python train.py --d_expert=64 --activation="swiglu" --moe_layers=[0, 1, 2, 3, 4, 5, 6, 7, 8, 9] --balance_loss=0.000772 --balance_bias=true --router_z_loss=0.001 --lr=0.00308 --beta1=0.9 --seq_len=1024 --train_tokens=558300000 --dataset="wikipedia_en"
Below are experts of layer 6 (counted from 0) of a mixture-of-experts language model. Rows are named router (the router's row for the expert), gate (a neuron's input weights, with its number), up (a neuron's input weights, with its number), down (a neuron's output weights, with its number) and show model dimensions 0-127. Each number is 128 + 24 x the weight over its row's rms, rounded and kept within 0 to 255. Numbers have three digits each.
Before each expert's rows: "comes before" lists some tokens at least twice as common just after its tokens as in all text; "mostly gets" lists some tokens that are sent to it at least half of the time. This comes from a sample of Wikipedia text that the model never trained on. Tokens count by the router's weight.

# expert 7
comes before: "the ", "a ", "to ", "be ", "his ", "their "
mostly gets: "help ", "provide ", "without ", "find ", "create ", "provides "
router:104133159109122144145128146114094097129094124136167121120087107168093129130152137149143142094110140152163109102095094099142111171114161134159140158151132136158108112121106103078149109108156126090156158107154101116079168119151132162150150133139122145119111103106082161145147128096098148149146141084094113145150156126099158169103143142084148158135120156118149115134164139121108141157146
gate0:130134131115142158139106158137120157127099140132124151123098141117106150119168099148185120129164120119144123160115128108125141168133111105107137126121125102117089112125122123165159119125137122107159097136110127113069151160150121165147101105107120151130112072155112151140133167106107149139132094134098099160175139164106117180102137145100147113117154127112141115163074149089055106159135
up0:090147120135139085164090110134125133129114103126127129144157124104074109106100131155108121142119120148085139104158090148153106120154118106125205127147133140142094155126127131121104125117121095151134154117126168144125147103147169122152087165126125118116108159149142094159124128172113074175148151135164143114171119125106127088127121120154124120111089156084134114096135141112109161181125
down0:088151177136107142104139099158147160075132124158159151109121137107130127129121132169164108125139125112159094119126131130138113147125120111112142120099113103122113127135100128197126073109113119111147136163104125124072125169149131120119115119112131143086141119124111134140100147126072119168146090135166137148180115133096123181112145167085112135110155121164135140151108161110100082139123
gate1:100166121113117118105097120140099087126116118107164150194084121130103123110100113114154130097131149119143102121114110138125142149139113122186134141139177102119144121157089114114150122127138102125125134110133149130089093097136150180114146113156132103081104110091142162142129080106146165114132148128109157176147133130084112146096156115140179143128095156131107101135102158131171137151121
up1:129144129090130138184122165083108158124153100142129151134157113103183150147122117138146135145122082131121128145172106104139154116113123104113134129118121112136145112160147118181121189115114135114094140143116099129146159130142105128164157173144128097142130140143144117146125128201107159162128147169149111118139088148118103055113121134136141137079118104100144147137107121124136158096129
down1:146096174129153130162131114109135143166112099136098125097158126106134135135140177128162087098107113126113114137153161115120159130098183118146119043146119114145136110128144115193145111127115127139132134134116115095140120109180139146165166150112146165108141106116161117125114103127116164129138122141136139138119153143130163078089135108164128077130119134114118121112091065125152123127128
gate2:124127104152143110123141149123049110142146112148164116122103123133149127156096072143132135112158128160138112096155156086175116116146112117145124118098087104140121111154147099139150180147110133119119122116131121125138102147112088147118087087107115181140111117141133146144102116124110153146139088122143166166142083144101111108178111113086111116119147100145141120141175131093097134093138
up2:073124116125122093135137128113135172119111132149122134116134132100144117141147135103164155122084133135137157136144160101118117092129117173109176134101125174149126121128133112122135094137112108114125068154077097170122135153140160167148127171112135106129195115104111097098092150113117180150120144134127125124135124132103164141141157140111156109126153066146132159120147142123114074135161
down2:080139110122128116110090118134165161115135150133124114115067136102120149157076118163132156104118150119154152120084140100137104123150142146146142161144138124104141139135108166130111107136157119128104139114129093135134099131173158110104159109093159100087096142109163144157150118165116140116106142144142122076107094145119140110087115204165116134153134135098126157103126152179123125131117
gate3:107102137140157087134161112111081113133113116137135142121111137121142107138192132114104106106103118148147150107104101160121109144077118130159120148138127114159150146118150105117141120157157142144109112130144124126084168106108148115129150131122151186115165105076114173165168137093142165162168153129090083181156159160128099116137126141128126146129136123135128072122159102121108146122122
up3:158101122135159124150121118121135092093160097146120127091121113136122132111166145106102133056164112121120140127127150154112133141119134119089144117155133116154131140126115092091130096131167121136104173141139106091127138120112093128149123106154127098169122135149096144056121140121178088113137148087097098162106135162156157157137162134143144118062167120125131141130116138160147117097143
down3:129128130077168091173147092143140151120170137149129113116151132127096111101120172132134129112136153157153152156109141086142135078132136123119147110125127151137122081155139080150117061056144162163144133144111144150116178143113125146118133124078103100097111144135124096147126105092130159134116131129141127132107109159139127111125162147162113133115142133152085130131136146143147073126107
gate4:121115128121184176118153120144113086174084123090204134115133148129116139153133154191156138125154130144153096119106123146141151160150168169135143122078144157128138132135142154178163102136117147127181103178126115111107124135128120123098132122106142154103132115138092147170112112134094133161122128130122141112112123158105153145097137127114123147167126169157119117135154150133101121116129
up4:094118156131140076150122140135123090064149124152074145133124123139128101132145156099113111132170090150152148133129115121097081138109143109151119124075094088122126115134122140098100150122125138145122136132116139148127156110090078075134144117141114123130166129133119164112180159126124086123123170108153113128144124168145077121171158148131124115105158106146165163127131127143165116146107
down4:155152146137143179110159124166138151169123124074144127126098113135112150133113123143114156135105165125093121142154143146164154150120106148120139144159166151116114154154115143176116113152096097139144123139136139117147141123127146134110099158122138179104090094129150120154085111173115149130136119177107134140093113089107154141087125113134133159108085143100124064114075142165115135134114
gate5:093099110111146138157125087113138109088136102145140190153116123155152135133163137141096144103134142129146085101143102108096060079130083086092146135141123141109108106124129128137112109117130116077150125096115102114108132129080116128171144167155124162138141116145116147095139149109157086154111134125140100122138114111114154138113132131127152151144140136151102161100128155075166166133118
up5:101133100132167121147131161109128132139115152130200145192131115156124107135093119143140135088098084110199151131154140155170131125128103137141142128144134166131146136144087159148125122178143155118111067113114118127154106106126099159126135081150124141133106101178070113149126137158116145094123129136146142130129157118122143162111159137088111127118131094161108127137107116115141131126122
down5:120142133176115146105134129104122133119121115086185140124180132115154081092114110118164169143105121123124123169118120105157158095191154136132186156109159067157118122140110129135120133147142146121108106134105162139133149131142123121122132153108114164129137146119114135134124122171110121112158174162161146121093096131111135120108157183146155127115099164124149099121080135143125100129095
gate6:113140179156129112146100168117086129116094096132116156133089147102139125111124150149065182107106148133088124158142134105151143106140129127155115134121130122162169116122144119169098150071144109136093113151129142119114080133131118147137167137162128106136147152116151096160136125154104143164116165097120120164148143151101108167138152142123159150113134073134138160122141134097144149085141
up6:136116061187160134101131100121128112144116129142130149139127169131146094093132109120137136111127149172131092145155102106136142174144126129168108130150135117100103114124031101145159118144087138138166152153113144145145128133161119160142148116134132117152136132123094083099114098113143134161108145102147158108160120136126088120131130127102166116121143100122122131124177118130085154143095
down6:128121091107136156128174106154111116101137162117123101142140117105107117125116150124118125148149114149138136173091151108158114133130151099132121115127116167109096119129126153144143132145158106108147178076118154169169084132124129119112103116124132112111080158123104091128079098116127130070151105130129109114111108171156146148099156129115170098116173133146138109164163118178124113169088
gate7:104155142111177167115151110129116104153145126115152137141127150131099140140128116165165116171084126170124086110123126122171070130129146103138104136085131128157137123140073155096140124166103110104105126143115176129086138119128099087144136126136126142134108114092116140176167158091100114148144110121072123127125158107108116095169143120141145171151115154133143096151145112116099129134105
up7:136111121099086160157156127113103115125108133156096092163147154092097154116114112135122101171087101129127152129160134140113073140097161075142104116109112129149116136111094147102108106185097119122138136111153122128089133124137081126132095143158139160138080129127130143154179112104084142148127134094119076116139153142185136129162122118106148147153097121122130099154123112146109127120125
down7:145143132102131176157112099104146118145117138120104125135144146124130135159153107172150136145116116100118089153152137126106103150097094127144118029142146103116102112087106122125155146147096165131132159130108162101136099128082138122126103145130138108105174160124128114085170125142108147156137127131143121123111146124125146134132149059092143101129097177134126083150119091129126101100131
gate8:112131138103150132133108130112210121176153167123120148146097148132098097147157105131169100140169107150142125129100121127097155072142193114118121136145172085124153138118137096083155101121126138100158148115119171122163110094145121136170142133115119108137120095112120168136094160123157139139137158086140128107107130111141110136151152131129122109119138183110129126157124125109143165124131
up8:180124161096117124101176150157111120087108139094127103137180111129128152140097161138135163125126083100128125112102158157137167132069156140120091129166109118137134136117139122115152100122131125107123136077125107094098084133123147156181122174122136154119102169109152131154097110124150117135169137128149096145137151148161143148151133132100103112104132130168100094158126113108144152109127
down8:130164155174127077126118132152083141146115080109135092154128129126136112087114150119124147120097123137155091151134122114168083158102104156131114152153121169147109138162088121141115172145137150161108096146110080156123143110126142115121162090140149120119095184153131098157151085144163113115138130101089103129120134136129070111150124155129160136136118105149162153098124132146126111125106
gate9:124107141166124151142118138156120140128133122141116164118106083176114141110096188123184108113098138148141139136089142130106111165139138138132099122113108137130181129143059136143150109120159123123150155190139116139125133150121122189148134115166127173108088110105071091116131139118095132146110115133094117126084138087097160156129144123125143115145145118166116133122108125121115142117098
up9:079115119129070156146117121166107112124077103118081080130136168131122134125071159115147147153098136124169147104090183143121128181148121130141132125118083178128134107135090101121180125136158145106123143121117131139133140126106129151143101119171110171132094154135093147120107138140163129132129130148105076139094142128123142120148119132100128099111147129134126085127118131099163147121122
down9:143128134119167126139076121114146103148124140110151134139128081152113142125184095098105156142150154108134162114138109085132136148075128143124122096137182145114135135115153148109131134153116128125165100107146133141128126067122087094148120111089163106167142112061141133130125131117129150098129108118128149147125149127121092138121135090144147133144079105089106144139120049139137155115145
gate10:139123162134160146133116153140108122180117068122118100127130142144120146117157110103122138189103113119121122128186113140151111127169140109087123140117135140078136120123117140129143111121140067110125148126151132126148125073123129155116137110127123133103118145096163105148139150115162153133127134087098146198098085093093137138125146136115175164142124142149187117155155125132173118128117
up10:132138095109112097165108116105112119141126110158132139112136155107149119152153140112113117096094124098140108147132113102122137097123152126184132125143079113131130117132114125132137153138165141123118085163127109109120164170139122099131127173127110118122113174175199144116128155164105131162135118144164077127094152131099092152119150131068125128090148093145092126134096147140144131068129
down10:161135097130105103129089168108105145105145118172119135091128152097119082114162096160111138109104145083112140108103156106090130117096143095110128117124118114166131110094085139103137094136153148138131123160129104099129096167125105112188139140135094140105135140168156108124122082123112132115137128106132099093134157138167146099120105163087157113153123094102087106133152122140145091110134

# expert 14
comes before: "the ", "a ", "his ", "for ", "their ", "against "
mostly gets: "defeated ", "won ", "vs", "scored ", "NCAA ", "joined "
router:092138147121131152160094121108101104155105107145152136171115109139120142098136153139119117102129143132132125102087139079125104133122153114172165178149145148159116097159098086098153098121127129103136159096158102125111165111145128137131146155136118160089096140098128125123127109107116145143138173120107118155176135104111162155131159156118132198158095140114156105128139163119095171119143
gate0:153150158145105117199106156144121140158098128134126176144133131117132151115131115131147103128154143137113119125132107089134110195131121138125148166150103129118149124114122188106164113107135103120131143106142122131113130122166120192139133129153138154109087112121137126122135109136106135120144138090142120108139118150119154129124168134129153222142068126089152149158154172133120148129169
up0:145083099115123113112104120135058087173105113120164153175130155162107140124141133113142141095124110118138139113147127134081119103131081140143124144154133122153145112125108110159097134136098112140164112172094100150138112128120166147116087169145156113148115149108158109132156162096103158160132143137120094153153170116136106168133155135135104128151146163139083145127118177106123164127131
down0:107129138146133128135109120105091116178105138123109125111125094134079120155132170082098132110095091083159108125116093152128110110163170129165151091122118149124138095159108126152171081131118142143161137137107091126126140182155169151130128164153125150119130151133151156160142157114129142132125153124118096118177145138123120149144143124121109193115107154115116157089162114148123164105132
gate1:122140109113102128117132110106090092110108053145146183115145126139161132108122139141104130152175126144145117120111114101102123124112108145141146167094170146124146136142107081132111097144082125134114159111139146120140140126126110132121154055156130150076100118115157100122120113079163140145111145114133109104150172125111111140151187137140112159145124129132158106123131113164136186132145
up1:106172117105146137156113148102167113154163116111121101160135133149111146186072130170124106145082116099139169138124118119171118135101195119128135120068126106167124136092139146144133161133128116152106104115109138102165135150088165138167123113124091125164128169123155130159060102148133110139147140131125099171118145141143133129138134138161121100119125123133123121129142156138139106137146
down1:138134123192153115154093162115096087107114118124113166123152140131182158139189102112113122126094096128148131149136077122123096134183147134154106170144139121171117119171132153181121116152128097110161123119135129158104127126110098171147115103122139155109093085094138114121102138116142137126116158140120137135131137168171116177158097124122113136133100130148141139151151136143128130113159
gate2:108127150113139147150117124102133120124118088128137178128127113118118103163126131171123093134093096096136093149104120078084096130125136136160164148167166143143136110138113081128161157140126082135098108144136089134116171115142129148119085158095106146100135132120121102145153142125068104108111154124086111141132130148111152123129114127132145184165098094119153094118164157122124179126138
up2:110176142118150108109121136180117155141113152111124160142120107176143171161149127154133102095113170124153100092131138115139138088146118147139139130096114098148133115117153115103096161115147139088132121127111133138097134140150130139177108148098138103162164128115139203089135179135121095138147080128134163127105149119098139100100127126148150059129131108150116131112153155120103118137144
down2:129111142135124140136074125110132085112105141130097119115146080143128119114153089098127114133129150107152104102131106121179120122122120130167086174117130164119128100092109106121129136130128105153124135080150095102117137160119085134157107153173099115126137151087138099090120171156120123146155154149106146164112137156134146102145059129125109102114135092142129182098129097181140132128127
gate3:084107105124094090160100128129093122140102125159129124150114090125158132093106148139115106132129112162120127072117146125212132154172145116119128134127115135118151123158116151131116099085129118115127116108151122088139164164160168124128145104117144150118146144057100094126123138119134122104159124077144124119177134155111140121132151132101146167148081143148130142138094105125156101106147
up3:139141129157091132140166186124097129111106159191157154076195139077120121148132127128120133135131180144131138150161137120128131123113149161125108113133143112122114131130141102121119080155104147135116091128110096147124116138129094157151134129149150138145135135144146170173137086114161166156121142119126136099108166163092137102116159150104120068144152115139135090136103117112116119104156
down3:102153141098119161138073086101143138143101122145099124124129159094130163091123175132166113121131146099135112090138120136099099113144130125130104078145115114099146130078198115139145161120119131132152177054095148115115155118117113174138146121115112141145111121099137107124108093110161131097146140138150118101119123138154112176118090104133148126126141101122114134103122109145139094091141
gate4:163143103119109089117157110132110118174125079111191114138116091193084133122163169094172126101102136157098125108104105126151101105135123127080146122106160131141134146146119096113159123132089157158169160112125110144135147121110114137125137102109119136131085125135121148130144128150134119115113155145134129151100162101117119107132108120137126169158122147122102131123139123124176064181128
up4:162149138121119162071097134141098125093154110148102169114127154081108142085091103124107153131172151158131134144138098138144131137138127133166183138095105105085140136083124192143108121109167131094134087162111154111098117118153172127125126155145154091172143131139125163161128121117138117145113107123144159105140097132148120078120129136138145094090132141127158146130151112136116133131124
down4:116144101187149120117133118087106148114165125091176109130128124168118095156160140117144126087135101133174134082173108132127100126137124140130181183143156115153113111110116116122105125174133096168148088139145123139120131120129168128157124124173133111126119136164102146126188107157116125120104121101120146117105165118122091133155129172122140172153118147156110124160119107121117110140164
gate5:149112114092099144144113114087156177092090133124147133084114115146136164106137109111163111134104143114156136115135123137137142122113129100126139150137142156087135142151096124166158088139088114106103109092127120106156177137197118141179163109111129147093098109113120099130100144104131149163147134095125153118178160126113158093141176125129134134164136153118101135124142114125111172143150
up5:159102149108181167101140141065140106094124109123151133118137217145134146129142114151122079178107131120088116105126107165108133101125146141155119145132153119118117115109133110092147097165097132112111170146135151150101099109111158091123121159113164165085138136112144124118159151127115113148118120127168147116131152138148125094148097121130119151102123095156131096142132085151136114152129
down5:150113115163092091112149067126135120097148121119137151110137085154154137099129173111104064103098136131149136094175125161154099107152103165118125176146109132160153135132132113116145133099119119117124105079155104092136098134115092062108124116103128098134129173143172136142083119141152109106135116156121124126160128124128124103106152161139131098101109124114153134104142101141122147129103
gate6:094128133099152115149129130114134086144151135185144145122102092132090131138118120111133119130125115142205105147118108120088131102119165121139125159140145167130162086113115077152141136117107111151087125087128131173140125146151125116170127137121136139111092104111140119164124101140147122184139131089128139149109134109078147180128098144122139152108133159110133070141117182106118129151130
up6:165153171143140117128127123159157147091132134164194133116114134178136114111176099130132112144125112128101106096131106148090096105135116155124093143118154122140154086116132169126092173149134123126160113107122138110135134096130148114112118113125109143146116109166122129136151150138132116133114119082195169108135138096127140113111136142115102124120139145143161198090101118132151058149131
down6:102140123174104157159128124127153133135137154096144154160103145121136172145123117162142117189116142145075126126125111118152118138186131147129156034114108126139136158100156129133114153148111140118137124113143144159144122152139130190122127124125108164107136094123152119116160129189138117133125104086122123101159133136109115107142139087143152158085155107119096129131130096093122104144144
gate7:127146111114095163155101090084107133184097122155150145166110115114131139116121141139081108101147153118115110128090152142180122114097112141089132138114118130178084148142144131137158137143127158117138124078132081137133139106141129167125143071125123137121104153116124130145143110151090135116115167119110118160118146132109102132140104140148118156171063128091170099103164137125162109142136
up7:128107130173154098131116140131117125134056158094130094099089147143121116101147099136117132107119097145138148126113162123134132201156127139141138117124174132108087130088118105127138054108106137100132133112111188112145131131133131120128133182099113121139119121098116153145144152123128148139151119147124154110113093165142206147112106140142122123105089136147140141134115162155111137136099
down7:115121136138136097120111093115108131155112102182114135144149132112153140175186139109142152130180125128192134117169123118136110119122147120123077139112120125104115136134125109134076143087152116148155167135139164139125148095156153143153122131122145090146138098132119148108129112141118109138124114150125068159130107076123146148142123138121105178126070076115162147133135107141135168110168
gate8:164150139129135119135109113116175137154112101100166117161152127129099118104122075123169152148129139165130185078107149127129163141166124103105095136147098112152084137132158115122117100103104135084141155107132124087135157127168071131137107123128110116112135120120138098135098128125166069127184156084129134147138139115145104126117090140149154139129155088115142105131145137103160110131111
up8:154106113170128127117151138155121152149108129123115081126181141084113151161139133145120112097094170138129144105104158089088148140116127088161099131161143082096142143130121117147165115121131105165121129088139175142111098110136137125146110113111110105118095130113121092131079118081135156141119125136110103130141115168093107094138136116128130162110116151110133075080128144071137121092116
down8:179126107132128102116167121128102140146132119148104114142155112124130111112117133109136130121154155131148123131107117128132104098140082143160126177173098144106157085106084097142106179115096130149153093133094160118097156118088084122162110121123139091108172159115139113117067145132141091084132109146106146124115128158127124116161171133124095162106119142111088142168135160134128150098135
gate9:112097129164120132154117126138140141107114129180124129119129142103122117107125129129122125125139179126131148112112160055105156159121127095126143130183141161150126171155131137129106113142144145094123182094151113147108080121144130138102146101134090138123135133169122107098096078108150144119147182126123107155154121159100124115106173145125136164119142144092151091183128110122112165090152
up9:133146107120142163098131135148138166139087153129119150134146150141134158123133158109128121087117069128084119119126154169126134105136142094125111137130109107133133129105129144148163099132135102146098097126120140114121153157099120120146145161026119121108089150130139110148154135123127084110137108137087089064101117150123120160112169115125125118119119096121136190123131149095126157167126
down9:100138133131161136109139187125124124154138148074130110127119136151115112103145126174134118115154131122134115167134135175133095139158074121092106177141112107134122122119139203116149118137167136123110105126133149131148123126086103133134144173124086148140111106119083132146150137127160160130128105134167120121100101122117145169106112156144150109092124116135188140137135085094095135182132
gate10:110143176119130097165126154134077107129125127171125106103130103136109121150154132156111118171136128154123143098151111092127097152156116141183145143107097143087116116134177163143107070141100111162129105131120173127155160183119113158113107116123113143108145126136117157138125093121151147137159105136128175144165187112161122128133164151101134145175154097116134152118143135112129121123139
up10:148142145130169121118103140141153121137156114115105132168089117105153157174118090153140113141141133122133134165135164164161137110146180113134139130131160087094133130138105137184168089146135118119171110097132117112165143149136097077141167130149108119134097163101111139160134122174138144117164134100145135123113150077107128174134122118107115080125129141119168119130122156110165135084114
down10:153100167165130186138153138158139104161113128122104157129167151139166122107151130121116112129123134132063123152147119109154173129129129121075129172115128117145118136120120145108144080145130139106073122092110162136147172099135128149127087124148091136122117135099128104107101150122096133174085123119104082128134138107117149101139099100122163126148077131113173117128127118143144131164094

# expert 45
comes before: "the ", "and ", "201", "200", "a ", "199"
mostly gets: "across ", "throughout ", "along ", "near ", "On ", "inside "
router:132163109108150128137109149105113099120126099159152114142097115180103139105129130151130148101105155151152127109108090094145114126121121093170153155173141148143099115170128102063146122128150111117143154104184107105120114109161124124140167164155085133132104161129111160172092123123104128117153148108103131175140137128105143140110140144124156153130084176096141104147152141110116163151136
gate0:116107143133150150151082101091128121142114096137127156112152151137149151123111126119137110092162123116088094117121154125127126077146127143114096122153141158077123126172105094098137137110110146089160136118128137127119120098102135117174163095148067140048118117098163112117143112082138103129153174108115157108128153101114165140151126146149123166136118125133148133091129142158133112148162
up0:132141127150114165128115102097123095155149122105111137123161123104134102141135127160129105116109102071069114134123103095181097120154125154142063111127164133144117128128148113118119129145108116079105179134093092158116148129127137113142081102117123136121097109095135087126130145141082088125147178123114113098118104140077125119111108133128152145124084087116114127090150127151092151121121
down0:161095135135078166122160181180076096074123098108125131129105146126139128117143141131118166117136116137085132155092129113129163089084148151165146104133108135108134144136128103144118118155166121123144165126113145158165109084100137116063107128107162126099118173118133109149143119119130116156165157117135126102119124104129131142123133107140141088105105146151125119074112147156116133137101
gate1:130100171137120103088094093116146110126145133147090118152116141083082129153105131106112153128124188125151152102146161132193133104147133165153131158151123184150123111158124114124141129121119113142111156151137091123105105102130108128170142138154150114087173116127133125154104128114089140104173148132111124125159124188140136117181171143140128143104112118134119123104188128124120127117134
up1:137125142124136098117130124143144121141127123088154112091081129149124118119109135162140147140111082168141132111092151125116094109145078154106146109115150201167109173122119130062112118111128158111172148147134080175130129129122094113124091101128115150113127108128104147176153129102145098117162108135140097125108166144139135122098124123131136118124172152099136156145101110160149112148176
down1:145097137156142110160127141112126097109148103149180143118116134126146159138141102110124135109107123128116131125139108126128137128172153079128108203135118129119130092137139048133135154140129064134124139107106099159116121143152128164114134123154117153105115118132129139106151150104087112128110131165139163152164132129127135148173107159134116068096091164154164136073128112140109115137161
gate2:101179130112159147153106140100147114119088154168128125153112106113111129171154136143143091160099090113131077132154098100169156107171123165137127128143143142111148130140128120104117133157102119162099136127119072110112115157111134145168107100113120128139092097104091127139082151116095096110140098103114093174150123130134117149093141131114151131139120136138118096148157133136065142172137
up2:101175140160160121137117140115121099153181128088085135155169132143114159109145084155129111102154159168159102121153115082123101102138136143138135131157166131109142129126073126107110138162115131130125119141108084110120136096104084114140160122091107118118124128105105170136098105114127113147141169086118162118117141059128128111138138121138145116116115089135138081126158131101159146154135
down2:166126139126138143147097104145130086140141130072164104150136108109131173134140115136146137176155136101127128150129122116130125111130114099109087079124169092152124177123088115109127143182076100138147157099169147086138122138160089143102093161132099121113069140135098110128100115129145116114132150107109146089113141151099108142109121095146136124117155160141153150118122125127088143121163
gate3:135145159097150119132116160140139109126091126095122148113105135164122105142126114177169152157144139116111115136137157123082128136168128212147129144106141085126123122124096141160124098105120084119177136141125119083128148146143109142144153105161153129138150094129111178153131127086156127094177106112147136090108127143141181154139137149121148132118119154133129126136185156135139101151159
up3:103146162135120196128085135086106177124147129077124122131165135124094100120163125120115112120116160116146112118110052135173154149193097100128160126107131161113138134140131108124160115130144087148164115113114135088108129103114128141107155151121107096110155089127148156143140141142129105159143159160156166132136134123095128144114129130117126122101110166142133134096132111109089153157128
down3:102139152145146123105101168127099129124131109144107131152108148146132146115134153188102145160157148126137116130148129084088070136191124123080106097138106146087131103150133129138090096120135096143143123110090146144166107145090152135096161161127154132114157109148109101175101139151179112157104122123126119121098141118122066112132141110100126107138126146134137118171133121092130127167112
gate4:097153141127135146108097121124104128164112168129120098189130092124079078145126152138156132074156151156144132129080123125177111136116102087134156133102156122167137148130157141136136152147127150117095189128160120072148163118148091180107132125126173135139083124108111125147123091106124114140120118144149123161155109133103105138118108133117139143118122125104146122120126100094091116147112
up4:139137144170128114106153142158184143130143135129152114112172101146142158187125155131158084156185106134104096086127140119135108088116180153138108135117109093137115137126122112120082125153130088145134128139161106142117140112091163116153121138120104109133182143096135153150082114105104096138146132125152105120093132106122137114110140121145127134099091142086078152100138140146163142140150
down4:098177166131147126143114138180127158142167128115097164121112150170137148121108110137149152095092105104113109100117131121161152129123199114134145102185121124116118106095094108109143111137136131137164113128152137153139127126095082104124124089108103085087167142105151155131137154134122102140154162158146113130108137135127160116131158098121128105091141104098102113104137141143180094122147
gate5:137140077131146118177153146094116129161138128172152155124150109119160173118138143098135127098143130105120117097157184154085091109151122120149124159120131156105146126080146123117120176138131128155151116122135134111110123143121163151120136136128124103151090126147149147145100143182143162123120135124131052130109174103155133089133147138102132147136121135067141168121146153122130174147138
up5:145116130126101128144094111118153075112134118133125112144069109149108099102155093156134082141134083092124124132119108112127120106116154148146093124087136123113081141097145099133096144113131164176125173131112146150108135130094143110143158121189113109125166152181131147181143161116127097126139112159123089113146129184142135114136175125153129123159129118127121123131129111167133154150151
down5:156159130126141142151125140103121078108166161147111095126108108153118130124122106107111136148112112145098108097112110071148164106117113127102127187103172134137146114122128111056159134156163151117160130096130135126121104084121123087124136136123119129133154106203149115142117135128127077121114156144151142122124143137148150113148105187133155112143078125115103164121124088120132117154155
gate6:077148168155140139148097131096120081147134121121178128109152108116112145135076164122132166121120110161128137094132121135152129133170113152130126127168116161144163115098105108104095152117106116123173134135148069101120114121123138117113124146098118145122146100075132133125105120198119114111123132128110082160094161093163114127115119118134139146104093098097151145133129124095152163169129
up6:169149106152172122110141155140127111130107150130113151080107133137124087103098136109146206124139122169098105116121161137197117170133105105113136133153126124125101148131116130066123138141157134102116103143172140103141127111171139126167138091089119106161113087141141119138102166156120075116151128123130138118115159099151118163084130146146137110099136160123138157139121112124122148144124
down6:158102093134155108124119092071131103169126133097126140143117072155126128080134095105119127152129105128099109122140116170111130115100094157115130124141129131092130145117157173083138099170127158125137095158183118099156129111128118059153150107108113133146168153141139142130111152092124107088126135086136118132112142144157094116148123149152126106141138151122134146132111125079125165133091
gate7:126117183125137126131083124106139108134133126097150085144093124113084133130164134124177137113104104117127113126101109150148135139104175073130081129149115152119077108140138116121161141125156137105127152072139112103090117144124069104157125158083093116122124119153095139119167133110144143103135106128134092153164119154131133129111183143120108135076144112136159127116114116093086146131133
up7:103126113154137107109105126121108118155118105122160162182125152134114107133108180155107128134162148116125124140121141121086174115150114187141131138142166112124154138183154133133174101139127090150124118122154147114153146101149138152140154126170095105122165156122148150163075123145152101135157196140131132162122112131114086097125112129150093110174104109102142119133162147148146140145137
down7:115191120173139107147153138115085127168130124119108155125112109142151195110132108098114145131193115125114133120064119102112095146159132138140145197118135149161139112117143130125103115154107104125121175163158113160120198105112196115139135125116136132158109135117121122134148114124129130162119123111132144122124114113129128125143111175119138177140124158101125102130138112143145132101138
gate8:124162108087114106105113154128121106133082118163094132151093100111147126127118145135138166090159137137160112130093160149136121107163120125157147154136139124147145148139154125092143157113148113134150085117157093129109156153153104099118127142118139109109131121171134109147118155068173144102108141092109098146144135090158124145106180148130171119068139153093110105139179137147136134147157
up8:131117099141154081112105090098112128150138147136129149175111113156123162129123126122155155128124119154085122077153101150115127155130136113140134133129154104130132116135117118113084118139178138079140144163108130140139131095105141159148143076092183100121129107138144159090118108142148131123100192107140145162132140135145122126149102128132083150185152095137161163118102129143075159123129
down8:100123105123111116138094118072145136127115141166101162170139121144134141113135113116145118116089147139114115091137122168147086113119126122125103193120119115084137135154134140147143169111126131085098095160157101148135137088105108094136096134132124127118117177124177171105122110120120128116106145138099149153142149103157118091154101094122130157122145108072091126143166112132118171127178
gate9:125120158149156179169101137156147100116126153104149110184105164099107140073102098094156172126105114132098113100129095164155147154126141146151148146135131153123114148191129134072115109159131100128154118099133133116101108085131105127152125115148114166120130090145100118152133081145148137139154137102141081110141133080130111140141146134087143134138096115102135117142142128118133132158154
up9:148128131127148116151106078127146111123120136105109089132101118175131135187146100142136123126082082085127124127078104113100098090092124117124115130128124176163141122107141105122149133131128158070075117121124126175139151156081144126101112083156118115105097129154102133094154106094130139119144130115118143122173157169127129188137125136146104132169137123142101135113112139138095137125121
down9:112134157131118115125142150161128140169151130150112131148107118135137206137109122140145144161119116128121118087094139119143107106131151126137145186117138104143173136138127095063157115166098122126124133108134111174125167108121115094069115112125107141154136139125106119141129124154097116106166154105145115194136157127139090162150156131118110081118100165131103114113144133088108147157160
gate10:142141092126108146102109166097147127115117117115125115127109103141131180077088129086117153142125130133134117106095131127153133148102085114128110127145116098120124139128174175105146148100152117139126130110121084107087148144107105139141148160124078123120135073112127201155083093145125139141172101168130132131084117148121097107151118137119121114118115177078113129120122147121109160152156
up10:119134136125129130142133101156110145137075116158104174103114110095132121145158193167144139110164140111116110136158127159120125128140164108137133138097136165120115114155125132160093128121126153140098109116119176162181156128172170140092143107088150092165125168155096112151172141094119144132141131114113159157131161132118139162085140144170132143150149120145100126154136129154134090134106
down10:095119155111124156164096130124149095147134104136137099124124132110155104197134104107116138092136154160107102128127112145100121100179161069122116197149104158105092109167087130140098145136115101135145134111080146139136130150179142122148153117152152132114143137126117121151167135163146114115145158100131114156116140092089149136098118148142152137122125138167159166152117129139108130161122